python train.py --num_hidden_layers=12 --d_shared_expert=0 --hidden_act="xielu" --normalize_top_k=true --routed_scale=2.5 --router_noise=0.1 --init_std_router=0.00625 --lr_router=0.000548 --norm="rmsnorm" --norm_eps=1e-05 --optimizer="adamw" --learning_rate=0.00126 --batch_tokens=[16384, 32768, 49152] --dataset="wikipedia_en"
Below are experts of layer 7 (counted from 0) of a mixture-of-experts language model. Rows are named router (the router's row for the expert), up (a neuron's input weights, with its number), down (a neuron's output weights, with its number) and show model dimensions 0-255. Each number is 128 + 24 x the weight over its row's rms, rounded and kept within 0 to 255.
After each expert's rows: a language model's description of what the expert responds to; "gets" lists some tokens that make up at least twice as much of what it gets as of all text. This comes from a sample of Wikipedia text that the model never trained on. Tokens count by the router's weight.

# expert 44
router [141 112  95 143 110 147 123 115 135 134 129 133 132 104  96 124 162 103  85 101 120 169 140 101 142 119  86 107  90 127 140 143 125 135 121  83 146 127 126  92 146 110 115 115 151  85 118 160  97 115 122 122 158 130 114 138 111 134 107 140 126 108 119 125  87 143 114 156 122 157 127 113 113 182 145 111 148 100 147 101 127  98 175 172 164 129 147 131 129 134 112 108 148 158 143 143 115 145 113 104 147 113  82 104 123 154 150 150 154 122  97 140 138 144 139 125 136 180 109 118  87  88 152 143 181 114 110  84 132 119 144 157 140 108 146  92 117 116 140 165 107 118 113 162 114 147 139 101 140 124 158  94 136 111 112 129 107  95 148 112 152 115 141  97  96 125 160 162 123  81  99 102 131 116 133 147  86 189 138 162 147 100 165 143  89  97 140 116 128 114  86 149 142 106 142 121  93 114 101 124 158 135 142 153 119 133 101 115 141 109 120 138 106 142 155 107 125 181 124 155  96 121 191 170 144 131 144 135 144 128 136 107 114 150  95  50 137 120  75 104 167  96 156 102 115 172 105 121 122 126 117  97 156 104 163 106]
up0 [119 128 114 143 120 102  94 124 132 162 148 131 116 131 122 140 122 135 134 168 133  96 130 128 115 129 130 134 121 102 171 142 133 111 170 109 136  69 121 115  97 138  91 112 129 139 124 146 123 110 159 145 173  99 113  88 146 105 144 171 163 167 125 115 160 110 115  94 148 143 105 134 164 119 107 108 129  94 144 113 119 115 140 126 178 101 140 118 161 134 167 135 135 140 137  98 143 122 129 130 148 115 122 133 137 160 148 165 134 105 117 122 140 121 138 122 112  67 123 156 146 140 137 139 126 158 158 119 143  77 128  63 140 167 113 131 156  93 148  91 123 175  86 121 121 126 132 176  94 102  98 147 157 155 125 127  88 140  77 185 114 113  83 140 144 113 124 125 175 113 129 146 134 144 161 139  97 101 163 136 130 118  91 112 149 106 123 152 130 115 128 148  77 115 121 134  94 113 155  97 123 134 142 106 115 111 117  78 104 151 160  91 136 115 112 129 144 133 126 102 183  99 127 121 180 108 149 175 144  99 128 134 160 159 146 150 175 145 131 125 142 114 111 195 181 100 140 135 128 105 126 126 147 155  95 128]
down0 [107  75 149 159 130 136  80 116 156 187  86 122 176 151 138 134 141 142 161 121 142 150 138 107 159  93 131  84 139 123 104 143 134 164 150 175  99 123 122 117 141 128 138  94 132 102  96 128 139 129 142 101 124 138 174  97 142 107 191 131 154 145 172 132 106 141 129 146 109 135 130 159 116 136 140 169 143 103 132  84 118 167 153 148 149  77 126 135 127 161 112 123 119 150 118 128 118 121 111 121 131  94  88 126 171 139 129 147  66 122 161 156 160 119  89  78 148 121 149 104 105 133 130 137 110 135 136 151 121  72 143 125 156 133 212  78 170 169 116 113 111 149 120 123 131  96 153 114 100 117 125 137 148 145 123 116 146 133 111 130 106 104 136 110 107 118 127 122 177  93 137 117 115 165  96 129 143 159 143 113 148 134 135 106  79 118 167 101 140 135 144 124 128  82  86 125 133 115 126 102 124 105  96 160 115 122 124 106 140 100 111  88 113 125 114  94 127 131 148 116 106 132 149 145 146 110 124 132 106  94 123 121 138 184 105 128 155 132 119 136 134 123 108 107  86 140 133 121 161 115 104 144 167 108 168 130]
What it handles: Empty spaces and number pieces inside data tables, such as election results, climate tables and football squads, plus row labels like Turnout, FW.
gets: " ", "20", "19", "1", "11", "3"

# expert 0
router [114 126 130 117 119 140 109 145 135 130 132  95 113 145 143 157  75 133 110 131 100 110 118 110 163 123 120 112 149 125 120 106 141 159 104 153 134 140 156 127 168 119 145 137 149 149 164  89 106 145  95 122 122 136 114 166 142 122 117  93 143 180 158 149 177 137 130  99  97 124  85 118 113 122 155 171 134 149  89 160  92 175 174 132 148 122  88 107 153 135 140 143 101 173  97 116 155  97 169 120 122 161 158 137 122 136 147 140 160 159 165  98  89 111 116 130 104 133 141 107 138 102  85 149  98  94 164  89 105 103 106 144 157 135 165 153 141 102 106 119 132 141 163 101 143 165 124 125  82 155 127 167 168 128 124 109 110 130  95 129 117 112 106 135 139 116 165 106 122 152  93 159 175 133 112 120 154 159 118 135 148 146  99 108 155 182 112 132 103 130 154 107 143 166 139 153 118 149 149 154 133 148 152 140 137 177 146 118  94 139 109 159 112 150 117 187 117 106 100  81 158 134  85  78  96 128 127 129 118  88 118 125 136 143 136 111 121 119 123 108 116 126 131 118 142  94 144 124 117 121 132 170 140  97 132  77]
up0 [157  87 103 123 156 111 126 138 125 153 110 148 166 136 105 108 119 134 126 122 147 107 118  95 141 141 150  95 127 164 124 122  77 171 184 105 131 153 110 128 128 145 116 141  70 129 132 142 163 116 177 145 156 141 158 132  92 129 116 108 117  49 136 118 135 155 109 130 138 112 143 124 112 119 114 126 159 152 176 131 149 110 149 127 128 122 105 147  94 178 134 150 106 106  89 125 164 142  62 130  80 125 141 102 152 125 131 144 140 104  98 113 130 168 130 130 130  85 175 127 129 135 163 120 107 155  80 151 116 115 113 152 126 103 107 160 157 175 129 135  92 134 153  93  77 110 158 130 124 134 139 139 138 130 122  88 142 191 137 113 162  82 124 124 136 130 122 114 121 124 140 135  34  75 121 104 140 126 120 119 155 145 166 150 148 109 103 110 157 130 114 151 155  93 106 119 187 149 122 139 122 118 121  91 121 127 142 120 133 150 125 135 124 127  98 125 137 139 175 111 119 111 125 139 142 127 137 127 146 116  80 128 120 165 109 139 126 122 157 101 142 121 112 104 176  95 113 151 123 114 116 134 135 157 132 123]
down0 [158  93 193 119 106 113 144 113 155 136 131  90 148 159 113 111 151  88 133  98 133 130 120 147 157 127 136 104 129 104 146 115 143 110 126 103 147 114 166 104 109 148 139 109 115 143 144  80 107 131 129 134 162 166 142 105 126 118 131 126 166 118 104 103 129 117  74 139 104 150 163 141 138 126 147  79 134 123 119 102 156 107 122 137 155 132 102 148  96  88 100 110 155  94 113  85 106 115 108 129 149 144 139 144 139 102 148  92 115 159 135 123  99 158 128 117 131 128 143 167 108 152 167 180 136 131 119 127 110 132 140 108 138 138 131  94 116 150 149 123 118 159 108 116 115  68  83 115 189 119 151 149 138 133 138 114 137 123  93 127 124 169 176 138 102  92 125 141 151  63 100 144 116 128 118  90 121 117 114 101 141 113  84 142 144  89 158 137 124  98 108 119 145 136 145 152 110  98 130  83 147 113 124 166 104 105 103 132 162 129 136  78 137 145 145 113 148 132 159 140 104 146 154 187 133 154  97 162 111 144 138 113  96 193 159 105 109 156 142 173 130 105 159 118 115 145 176 168 131 110 131 140 123 149 111 150]
What it handles: Pipe separators in wiki tables and succession boxes, plus sentence-final periods and closing quotes, and clause openers such as However, Although, When.
gets: "|", ".", " |", "-", " |\n", ")."

# expert 8
router [106 111 136 140 114 107 169 142 148 123 138 135 118 158 140 129 141  96 127  98  99 110 124 115 109  61 117 102  89 173 113 117 156 153  79 102 159 146  89 142 140  65 129 122 131 128 113 116  89 100 172 126 144 132 168 120 146 111 100 104 142 133 144 128 100 153 113 147 107 136 106 105  78 160 167 121 112 134 107 125 143 115 140 142 124 124 128 182 140 147 126 113 106 139 106 132 132 126 145 155  71 146 106 149 103 119 135 129 149 147 123  90 110 103 112 120  93 166 101  96 145 136 113 105 151 122  78  92 102 161  84 119 129 108 135  60 165  98 143 137 120 116 133 165  93 142 141 109 120 109 107  99 160  73 175 148 121 113 107 117 135 104 132 117 135 101 131 151 105  91 138 159 143 132 110  99 115 146 117 144 132 113 121 118 104  91 140 123 149 110 103 160 180 140 124 129 133  96 123 150 145 131 161 110 147 117  96 160 101 130 129 108 141 119 113 120 109 160 149 169  99 116 126 138 106 148 177 102 120 121  98  86 123 163 137  76 130  88 112 112 120 119 160 113 112 156 139 178 145 111 114 111 103 128 170  85]
up0 [110 173 141 112 195 148 137 122 147 154 117 118 121 150 123 103 142 137 126 114 171  92 101 117 118 108 149  78  62 135 127 125 149 147 128 130 132 102 111 143 164 134 119 101  95 125 151 149 145  97 124 153 106 141 118 162 105 111 104  95 109 136 147 154 140 113 121 124 185 115 112  99 105 114 128 126 119 106  97 122 109 101 161 113 125 135 102 135 128  87 120 171 111 100 144 133 125 121 123 104  93 124  97 139 157 164  78 120 166 126 116 125 116 120  86 138 127 124 132  98 128 108  97 140 139 135 114 141 125 111 142  58 142 104 127 136 140  92  77  88 124 150 137 104 128 115 118 148  85 152 134 143 101  95 145 123  81 131 120 105  87 182 148 125 122 143 136  99 121 140 164 159 130 147 120 107 110 104 158 153 124 107 114 134 174 101 109 113 150 137 146 109 107 189 178 150 101 135 118 109 126 106 119 102 132 114 166 133 151 125 101 173 115 145  94 134 101 125 141 130 159 135  96 119  85 125 117  75 136 206 105 122 164 124 164 135 135 147 134 140  87 133 135 134  95 121 141 143 114 140 152 126 131 119  65 106]
down0 [134 112 131 146 141 113 140  98 115  99 130 142 157 126 135 167 122 146 167 126 123 147 128 116 171 128  85 152 116  84 162 131 156 103 119  83 109 137 140 120  93 156 134 159 111 140 151 146  74 125 161  61 137 132 163  94 116 110 143 189 142 173 123  94  97 113  93 165 113  70 101 103 145 133 164 127 136 161 123 130 128 134 141 160 115 135 131 132 158 176 124  87 131 135 128 166  81 135 203 119 104 150 126 127 144 120 157 142 169 109 160  54 134 142 113 127 139 156  96 148 108  97 127 126 121 132 148 116 162 151 132 101 152 126 137 106 129  73 174 117 111 140 161 150 129 152 127 153 163 136 130 124 111 111 102 130  85 130 132  86 127 139 113 140  99 144 101 129 150  91 111  91 156 145 148 121  96 155 116 150  99 135 108 139 136 155 107  76 146 116 108 179 111 126 158 149 123 106 108 140 144 135 127 131 143 108 136 132 130 132 144 113 117  90 111 129 116 126 102 127 107 102 100 151 152 147 124 130 138 127 106 153 142 187 109 101 136 149 118 133 145 146 168 125 175 120 131 124 103 132 107 100 133 124 131  89]
What it handles: Prepositions, chiefly in, In, during, on, throughout, often before years, dates or the; sentence-initial In leads play-by-play or event prose.
gets: " in", " In", " on", "In", " from", " during"

# expert 39
router [116 126 108 127  97 116 138 168 110 163 129 137  91 172 110 148 149 114 124 106 146 174 107 111 136  94  85  91 154 179 126 126 143 155  80 111 135 145 193  78 137 129 164 124 142 137 143  84 105 133 138 123 159 140  86 185 148 148 111 126 148 140 148 125 103 145 141 144 114 127 130 113 120 128 186 146 114 136 102 128 119 132 135 131 149  95 126 164 150 160 110  99  79 154 129 135 125 116  99 107 127 118 127 127 109 140 172 129 148  99 154  91 103 110 138 123 129 139 110 123  86 132 141 136 141 169 116 101  98 117 146 166 147 135 137 112  92 150 127 175 151 126 169 138 120 137 147 119 145 155 131 137 147 111 139 123 131 100 133 116 132 134 127  75 170 108 173 148 119 103 111 115 153 150 169 112 156 127  93 142 107 157 142 103 108  90 156 127 126 117 113 127 139 154 102 161 146 131 109 120 118 109 148 114 120 152 147 159 135 118 111 151 126 141 104 110 105 155 123 122 144  74 170 118  81 171 119 131 109 128 113 115  85 170 100  89 116  97 105  95 123 135 177 107 128 129 115 161  87 119  65 120 165  95 150 100]
up0 [106 126 123 164 150 110 111 160 132 145 159 163 148 136 109 185 126  81 126 135 103 143 125 124 117  86 122 118 128 162  86  91 116 113 147 129 110  85 124 137 111 101 137 104 142 116 125  95 139 130 161 124 165  92 132 131 193 118 124 121 120 117 125 145 111 117 155 110 110  89 153 145 151 112 133 164 103 107  99 135 142 141 175 141 149 206 141 112 115  86 160 162 136 149 150 121 120 119  97 132 130 159 115 113 120  93 135  93 128  97 118 168 172  90 105 123 131 120 155 171 130 138 129 153 132 158 110 162 140 123 166 116  87 111 119 145 139  95 130  98 129  95 122 138 130 109  98 102 122 100 114 204 122 142 124 147 147 128 130  87 138  94 150 119 141 159 152 106 114 146 147  98 146  96 126 164 118 164 155  77 124 155  89 157 122 100  87 130 107 139 142 117 169 116 167 174 124 138 145 101 116 135 134 128 100 107 130 117 144 167 122 148 145 127 121 154  89  97 160 115 128 116 100 136 129 114 115 142 159 173 175 114 154 135 109 131 100 144 147  72  92 101 120 134 126 103 125 117 128 149 163 126 150 114 134 150]
down0 [139 139 154  88  93  92 101  84 154 126 153  85 120 115 125  89 177 131 115  82 128  91 109 123 129 155  88  72 115 143 105 129 138 132 125  77  92 105 156 156 154 161 135 106 100 120 126  93 126  97  88 131 103 139 149 134  89 156 116 156 127 126 116  82 105 141 150 144 143 150 136  97 132 106 133 106  86 114 170 113 123 138 123  93 105 144 154 171 124 110 140 108 138 150  88 121 153 112  83  70 114 164 130 128  91 121 105 141 131 108 125 137 120 120 188 127 118 145 132 134 141  98 149 168 113 125 125 111 150 132 186 128 118  94 109 114 119 120 194  97 166 150 129 100 111  91 130 166 103 151 124 121 107 123 141 153 119 137 106 113 118 101 145 140 102 131 116 117 155 154 101 107 100 145 170 110 143 118 119  92 111 177 112 120 142  95 182  99 119 141 138 107 143 147 114 124 145 132 136 106 106 128 137  80 139 118 144 152 142 136 143 100 131 133 105 152 172 106 109 159 127  95 118 138 160 124 127 128 130 188  92 139 150 110 138 111 131 124 150 164 138 123 109 138 137 114 102 112 154  82  83 120 115 111 123 131]
What it handles: Bare space tokens in table rows before numbers and after coordinates, and the preposition at, especially in at all, plus from, before.
gets: " ", " (", " at", " of", " |\n", " from"

# expert 10
router [ 89  94  82 116  72 117 144 184 127 114  88 128  97 121 134 156 145 157 146  84 148 152 118 115 152 124  96 137 145 156 153 153 122 186 116 114 145 173 155  84 150 110 121 124 150 125 109  83 109 125 120 133 107 151  84 149 176  96 126  92 163 114 127 116 145 172 118  74  85 166 126 122 111 114 147 123 111 161 113 133 116 134 143 152 153 111 146 153 144 186 163 138 151 132  92 113 145 119 137 116 144 142 141 147 110 116 140 100 151 108 139  96  79 115 173  88 135 148 113 150 107 126 121 166 151 147 139 101 103 149 138 161 135 142 116 144 153 124 115 141 154  99 170 156  84 132 124 144 115 133 137 140 164  74 120  87 147 130 110 159 132  90  92 114 121 121 145 146 131 148  91  88 137 147 147 124 122 126 102 121 147 134 142 128 156 133 131 108 139 150  97 122 153  94 105 130 117 120  88 138 161 119 125 132 140 114 132 113 141 158 118 155 147 158  87 162 101 153 135 136 136  87 122 133  83 124 123 124 128 111 113 135 121 133 101  76 123  96 102 102 141 116 161 109 160 112  85 131 119 100 108 116 156  97 153  87]
up0 [177 121 118 138 112 155 127 116 130 112 145 122 126 129 133 138 125 127 168 156 132 111  80  89 118  92  85 169 113 124 128  86 140 105 162 133  94 148 124 119 132 174 141 104  93 133 116 128 167 121 136  96 151 106 163 132 125 125 103 135 111 118 123 144 148 127 179  99 134 145 124 128 104  97  99 112 107 111 104 104 140 163 137 100 174 169 115 125 146 128 132 136 114 127 104 117 129 111 118 130  93 121 121 140  93  59 136 200 138 136 119 116 123 193 131 106 168 100 131 129 129  91 131 122 162  94 153 159 121 129 128  90 113 110  81 127 148 109  91 105 151 140 107 117 106 115 113 103 131  86 105 175 120 114 152 139 108 146 137  96 161 149 141 157 123 117 158  83 119 175 137 158 120 118 126 143 122 104 146 159  54 140 144 135 166 142 162 110 161  94 140 143 132 113 186 126 139 173 166 112  89 116 174 130 111 142  95 120 155 123 109 106 138 133 115 120 108 142  99 130 117 128 134 112 112 145 151 123 119 127 152 136 144 142 165 139 144 116 126 121 153 117 108 147  80 145 122 157 187 153 105  93 145 140 157 153]
down0 [ 99 104 141 107  91 128 149 122 117 100 128 115 129  73 111 111 181 126 117  67 129 114 164 134 111 125 139 161 118 106 125 159 162 122 138 171 155 117 146 143 162 129 126 140 152  93 118 114 118 117 107 110 116  95  98 123 161 148 134 126 121 137  95 130 197 163 114 144 126 133 123 194 137 104 101 119 150  92 182 137 164 140 117 125 131 104 122 128 160 160 132 150 140 128  99 132 121 107  83 130 170 130  74 152 136 100 112 149 162 164 112 156 146 148 101 127 137 130  70 104 172 114  82 120 159 100 120 144  81 121 165 125  67 110 120 158 146 134 121 103  92 153 133 129 141 111 129 140 131 117 114 119 141 151 112 124 139  83 144 182 158 126 161  95 148 129 118  90 156 132 111 152 120 161 167 118 106 119 148 163 167 160 171 142 121 124 106 154 123 135 155  87 163 106 156 129 100 145  93 163 109 133  70 151 149 159  77 119 126 128 125 148 142 135 115 112 126 143 123 141 145 128 156  89 138 122 168 122 126 124 125 140 134 144 141 144 145 128 140  84 141 127 135 121 124 138 134 160 148 117 139 142 140 144 101 100]
What it handles: Commas after introductory clauses, periods, and subordinating words starting a new clause, such as when, where, However, because, which.
gets: ",", ".", " that", " when", " where", ";"

# expert 45
router [ 92 127 178 151 114  91 147 163 157 145 117 136 126 117 115 110 104 116 142 108  84 128  76 143  95 101 150  93 113 155 111 126 126 142  83 124 161 165 120 133 110 111 138 126 139 129 109 147 108 116 136 128 135 120 170 147 160 119 117 127 145 157 178 145 115 163 102 125 122 118 147 108 100 161 175 143 128 127 105  91 121 130 145 105 132 126  98 160 120 121 160  90 105 144 133 139 128  95 126 166 134 155  85 153  83 111 122 127 144 142 144  97  87 138 121 134  90 143 117 103 156 103 113 103 134 124  87 101  80 113  96 123 132 127 109 106 151 116 141 116 106 124 142 149 110  95 124 119 101 129 100 107 105  91 152 162 110 132 124 135 122 129 131 102 146  85  97 113 141 111 126 170 145 105 145  76 162 154 140 115 111 117 129 113 132  82 155 153  60 109 127 150 195 121 104 121 137  71 173  97 125  90 191 116 159 161 142 130 130 142  97 120 124 106 143 154 136 121 101 158  94 126 152 143 113 130 155 132 104 149  88  92 161 172 143 141 119 141 100 114 144 154 133 105 127 143 160 160 142 134 143 120 145 128 159  81]
up0 [142 109 112 156 156 141 136  71  92 100 108 118 145 155 161 106  92 107  97 146 137 120 147 112 119 144 116 132  96 133 122 127 190 116 131 159 128 135 137 149 161 160 145 127 152 127 130 136 146 139  90 116  98  99 107 140 107 155 144 102 116 124 129 144 158  80 127 152 133 120 127 118 158 145 161 149 123  81 111 133 163 128 118  98 149 112 101 122 136 156 130 146 166 132 107 149 151 112 153  81 151 127 150 135 165 109 129  92 155 118 130  90 135 113 128  99 137 118 154 108 122 111 134 119 154 141 151 143 175 133 150 113 123 122 154 129  91 123 138 119 108 157 142 126 153 143 161  89 134 148 129  94 103 157 135 124 171  84 117 125  87 136 134 129 147 133 118  88 143 181 136 139 116 169 123 143 110 121 148  98 107 151  90 152  95 186 137 154 127 119  83 137  76 137 142  83 164 105 103 115 164 113 112 186 129 110 156 134 109 156 170 133 135 113 137 131 167 145 152 139 100  95 116 140 129 122 114 124 169 142 179 141  92 110 118 109 147 121 128 190 154 149  99  96 130 145 101 111  94  92  91  70 122 114  92 140]
down0 [110 155 133  82 122 111 130 123 164  97 136 138 113 142 136  98  84 124 144 123 102 160 122 132 118 161 117 105 108 139 150 138 144 119 124 158 131  97 171 109 111 148 113 131 146 129 115 103  95 141 128 164 125 169 155 120 113 141 103 123 171 126 122 138 168 139  98 140 142 144 133 124 130 107 181 169 127  96 111 104 112 150 170  91 134 109  99 108 103 154 157 127  67  79 158 133 136 118 117 173 197  95  88 119 106 135 155 122 159 105 135 104  92 169 141  94 166 150 133 134 120 112  95 112 129 118 113 122 153 133 116 150 206 128 142 157 178 112 125 136 126 159 102  93 131 157 120 183 113 104 134 121 136 144 163 103 115 128 119 192 135 111 137 107 117 104  86  94 142 110 125 141 115 100 119 111 149 123 154 108 141 171 106 121 111 101 138 101 125 147 137  89 132  88 156 114 137 122 110 124 139 104 117 101 137 168 119 115 107 143 161 130 101 129 126 151 149 118 134 100 134 147 111 122  87 149 131 131 118 120 127  78 135 147  96 147 107 142 149 113 136 111 106 151 111  94 172 140 145 152 118 124 104 133 130  47]
What it handles: Prepositions in, at, of, on, during introducing places, teams or dates in sports and career biographies, like with Dallas in 2024, Petes of.
gets: " in", " at", " of", " on", " a", " the"

# expert 34
router [ 89 141 114 139 134 127 169 172 141 124 169 125 111 151 150  66  88 187 119  81 147 141 116 142 104 127 156 139 131 143 157 165 112 134 117  86 127  85 140 134 100 128 152 157 139 122 194 158 104 111 119 107 136 167 122 136  96 111 135 114  91 146 119 122  98 175 129 138 132 131 158 151 169 156 159 160 114 135 103 146 134 132 149  86 152 144 142 140 134 139 177 144 143 143  99 124 119 168 162 158 108 146  92 138  89  87 125  99 125 111 115  92 114 116 132 145 136 145 110 115  99 161 119  97 124 103 143  83 133 156 143 120 153 132 106 141 105  92 130 130 143 129 134  96 135 119 102 164 100 113 132 140 135 108 133 112 119 112 127 150 133 120  89 115 132 127 147  97  83 123 103 125 153 116 160  99 144 129 114  89 107 124 154 113 121 159 165 118  93 168  99 147 123 150 112 177 116 125 146 112 136 113 149 131 150 174 105  69 139 166 140 152 130 119 120 152 120 100 100 164 134  92 107 131 115 143 113 130 104 125  78  90 113  77 101 128 100 127 106 123 117  65 146 132 112 117 119 153 127 137 149 137 118 122 135  64]
up0 [126 117 113 130 142 158 119 128 105 136 138  92 115 146 193 124 127 146 120 141 131 137 103 122 110 169 128 117 125 131 119 144 133 108 168 133 151 143 114 121 158 146 116 130 141 167 113  90 155 156  88 161  86 132  86 126 157 120 117 113 176 118 132 141 126 133 150 160 102 125 117 120 149 123 134 133 148 110 188 145 149 134 129 146 155 143 121 110 147 141 127 191 159 116 149 133 136 141 111 109 102 115 109  89  96  99 154 128 102 165 145 150 127 137 124 160 128 128 115 135 110 137  93 187 111  91 142 136 146 127 154 128  96 155 128 123 118 181 107 106  95 114  97 138 135 113 118 126 121 133 133 146 115 117 119 184 127  94 150 135 161 137 139 125 179 124  89 137 112  97 165 104 107 170 161 148 108 104 178 135 141  93 134 152 126 145 103 100 107 136 165 126  75 178 125 122 130 152 120 135 162 165 132  90 120 150  82 112 137 144 156 124 141 156 114 123 105 144 209 126 145 162 106 126 125 171  81 126 143 117 147 131 103 102 102 113 133 155 111 146 119 102 130 142 134 125  95 151 126 127 104 134  89 104  37 121]
down0 [144  98 104 150 118 109 136 133 109 172 126 103 145 119 113 112  90 107 111 139  89 162  81 127 146 105 103 148 119 175 123 125 118 106 161 151 166 173 133 113 150 110 121  87 142 173 129 148 122 135 101 130 157 145 124  91 162 171 108 126 174 137 110 128 143 160 131 159 123 144 142 156 117  92 104  69 141 158 150 155 167  91 150 130 166 140 130 162 114 185 128 102 109 152 104 146  92 124 116 136 108 167 127 122  87 149 106 162 115 136 151 159 132 156 114 132 117 142  98 103 118  89 118 112 105 115 100 122 109  96 108 100 120 111 132 104  67 146 137 108 133 133 146 143 138 116 154 112 166  80  99 124 149 148 126 135  95 130 147 142 136 143 130 116  96 158 111 102 103 165 126 190 169 124 134 153 125 130  98 175 115 137 155 113 148 104 101 148 132 128  96 134 174 136 127 138  79 120 141 144  99 115 181 157 145 156 143 114 151 127 123 138 103 134 124 122 142 144 143 146 105 134 139 142 142 104 116 129  98 143 146 129 102 117 124 153  89 126 119 127 122 122 180 135 114 175 120 126 114 130 162 144 140 192 153  73]
What it handles: Commas, and, semicolons and pipes separating items in lists of names, places, instruments or table fields, e.g. Arcade, SMS, GG.
gets: ",", " and", ";", "),", " |", " &"

# expert 25
router [146 130 127  73 132 108 148 135 129 129  74  90 122 157 102 157 148 135 144  95 162 165 160 138 164 111  90 113 138 138 116 121 134 104  93 162 164 169 152 121  81 126 113 143  98 159 117 162 185  94 136 105 141 139 117 158 128 116 124 163 168 161 128 112  86 129 113 161 122 133 137 115 115 150 156 134 130 128 130 141  89  97 118 174 158 111 126 174 146 120 103  76 101 124 133 111  79 135  97 149 146 123 132 143 121 157 130  99 140  91 110 110 160  86 126 131 131 138 125 126 124 122 123 135 152 114 123 134  85 155 129 135 129 167 157 119 147  84 126 151 172 136 128 123  82 110 144  98 137 146 178 105 121 131 138 120 133 112 130 119 128  87 143 123 156 107 144 172 148  96 118 123  97 156 119 129 126 166 118 126 182 117 148  92 105 102 132 147 103 137 112 153 139  94 143 171 150 136  92  95 132 145 118 164  85 144 100 140  94 183 134 113  94  92 119 122 106 155 129 157 120  87 156 148 150 148 106 149 112 101 120 129  99 130 105 111 108  89  99 120 167 128 135 121 149 136 122 138 111 140  98  98 126 171 169 121]
up0 [165 141 133 118 113 143 141 152 122 139 122 136 128 123 137 123 167 139 141 123  97 153 167 126 158 120 140 138 116 147 113 123 102  97 152 129 129 114 156 147 130 109 143 161 153  99 141  94 129 147 120 125 169 115 110 104 115 118 124 109 118 118 121 185 152 131 122 107 121 130 188 128 122 122  97 100 177 112 145 177 124 118 101 100 170 106 164 143 144  90 127 143  86 105 118 122 113  81 122 160 145 129 147 115 153 121 155 154 111 108 124 183 100 121  76 154 150 124 139 107 150 114 153 134 160 147 192 165 131 139 151 147 119 134 163 146 133 115 125  81 119 140 127 101 122 150 110 133 102 106 133 161 167  97  98  69 141 116  73 100 143 156 129 190 113 123 100 122 155 133 124 147 104  75 124 159  68 110 152  98 160 131 182 122 109 124 156 145 108 123 115 140 178 148 144 153 116 182 107 133 100 109 108 117 122 140 136 120 152 157 108 118 157 128 163 112 151 111 158 145 138 122 136 140 137 108  80  91 136 126 166 110  93 129 143 160 123  99 120 119 146 132  95  98 107  98 104 136 131 130 114 144  75 156 136 120]
down0 [119 126 153 193 122  79 125 139 133  88 168 119 149 108 186 129 166 137 131  86 111 156 110  93 157 139 135 116 116 141 114  90 134 114 144  96 136 102 163 100 126 145 129 125 122 137 134 134 114 174 124 153 134 166 123 170 122  96 113 122 138 162 147 151 134 132 195  87 149 157 153 145 124 131 163 123 131 195  89 101 110 120 154 141 154 122 155 116 115 143 112 115 141 125 118 184 101 158 116 152  96 158 142 101 103 212 147 165 116 142 142  99  94 110 136 154 110 136 105 101  95 125 126 124 144 128  90 116 144 114 134  96  98 130 104  94 100 120 126 111 132  92 129 118 146 121 135 162 128 105 150 145 151 113 128 103 126 106 134 141 106 109 114 147 135 143 165 163  98 113 113 124 117 160 133 126 108 173  97 141 119 124  89 114 173  91 142  78 113 145 109 149 142 127 151 141 125 135 115 154 129 103 145 106 156 168 130 101 130 103  73 151 131 126 143 147 128 120 123 119 119 127 112 156 136 119 158 130 149 184 155 122 148 115 161 117 162 157 132 110 114  92 173 123 114 147 107 115 108  97 128 119 148 135 150  78]
What it handles: Words, spaces and punctuation in census prose and vote tables, such as households, median, aged, "65 or over", poverty.
gets: " ", " |", " |\n", "|", "%", " age"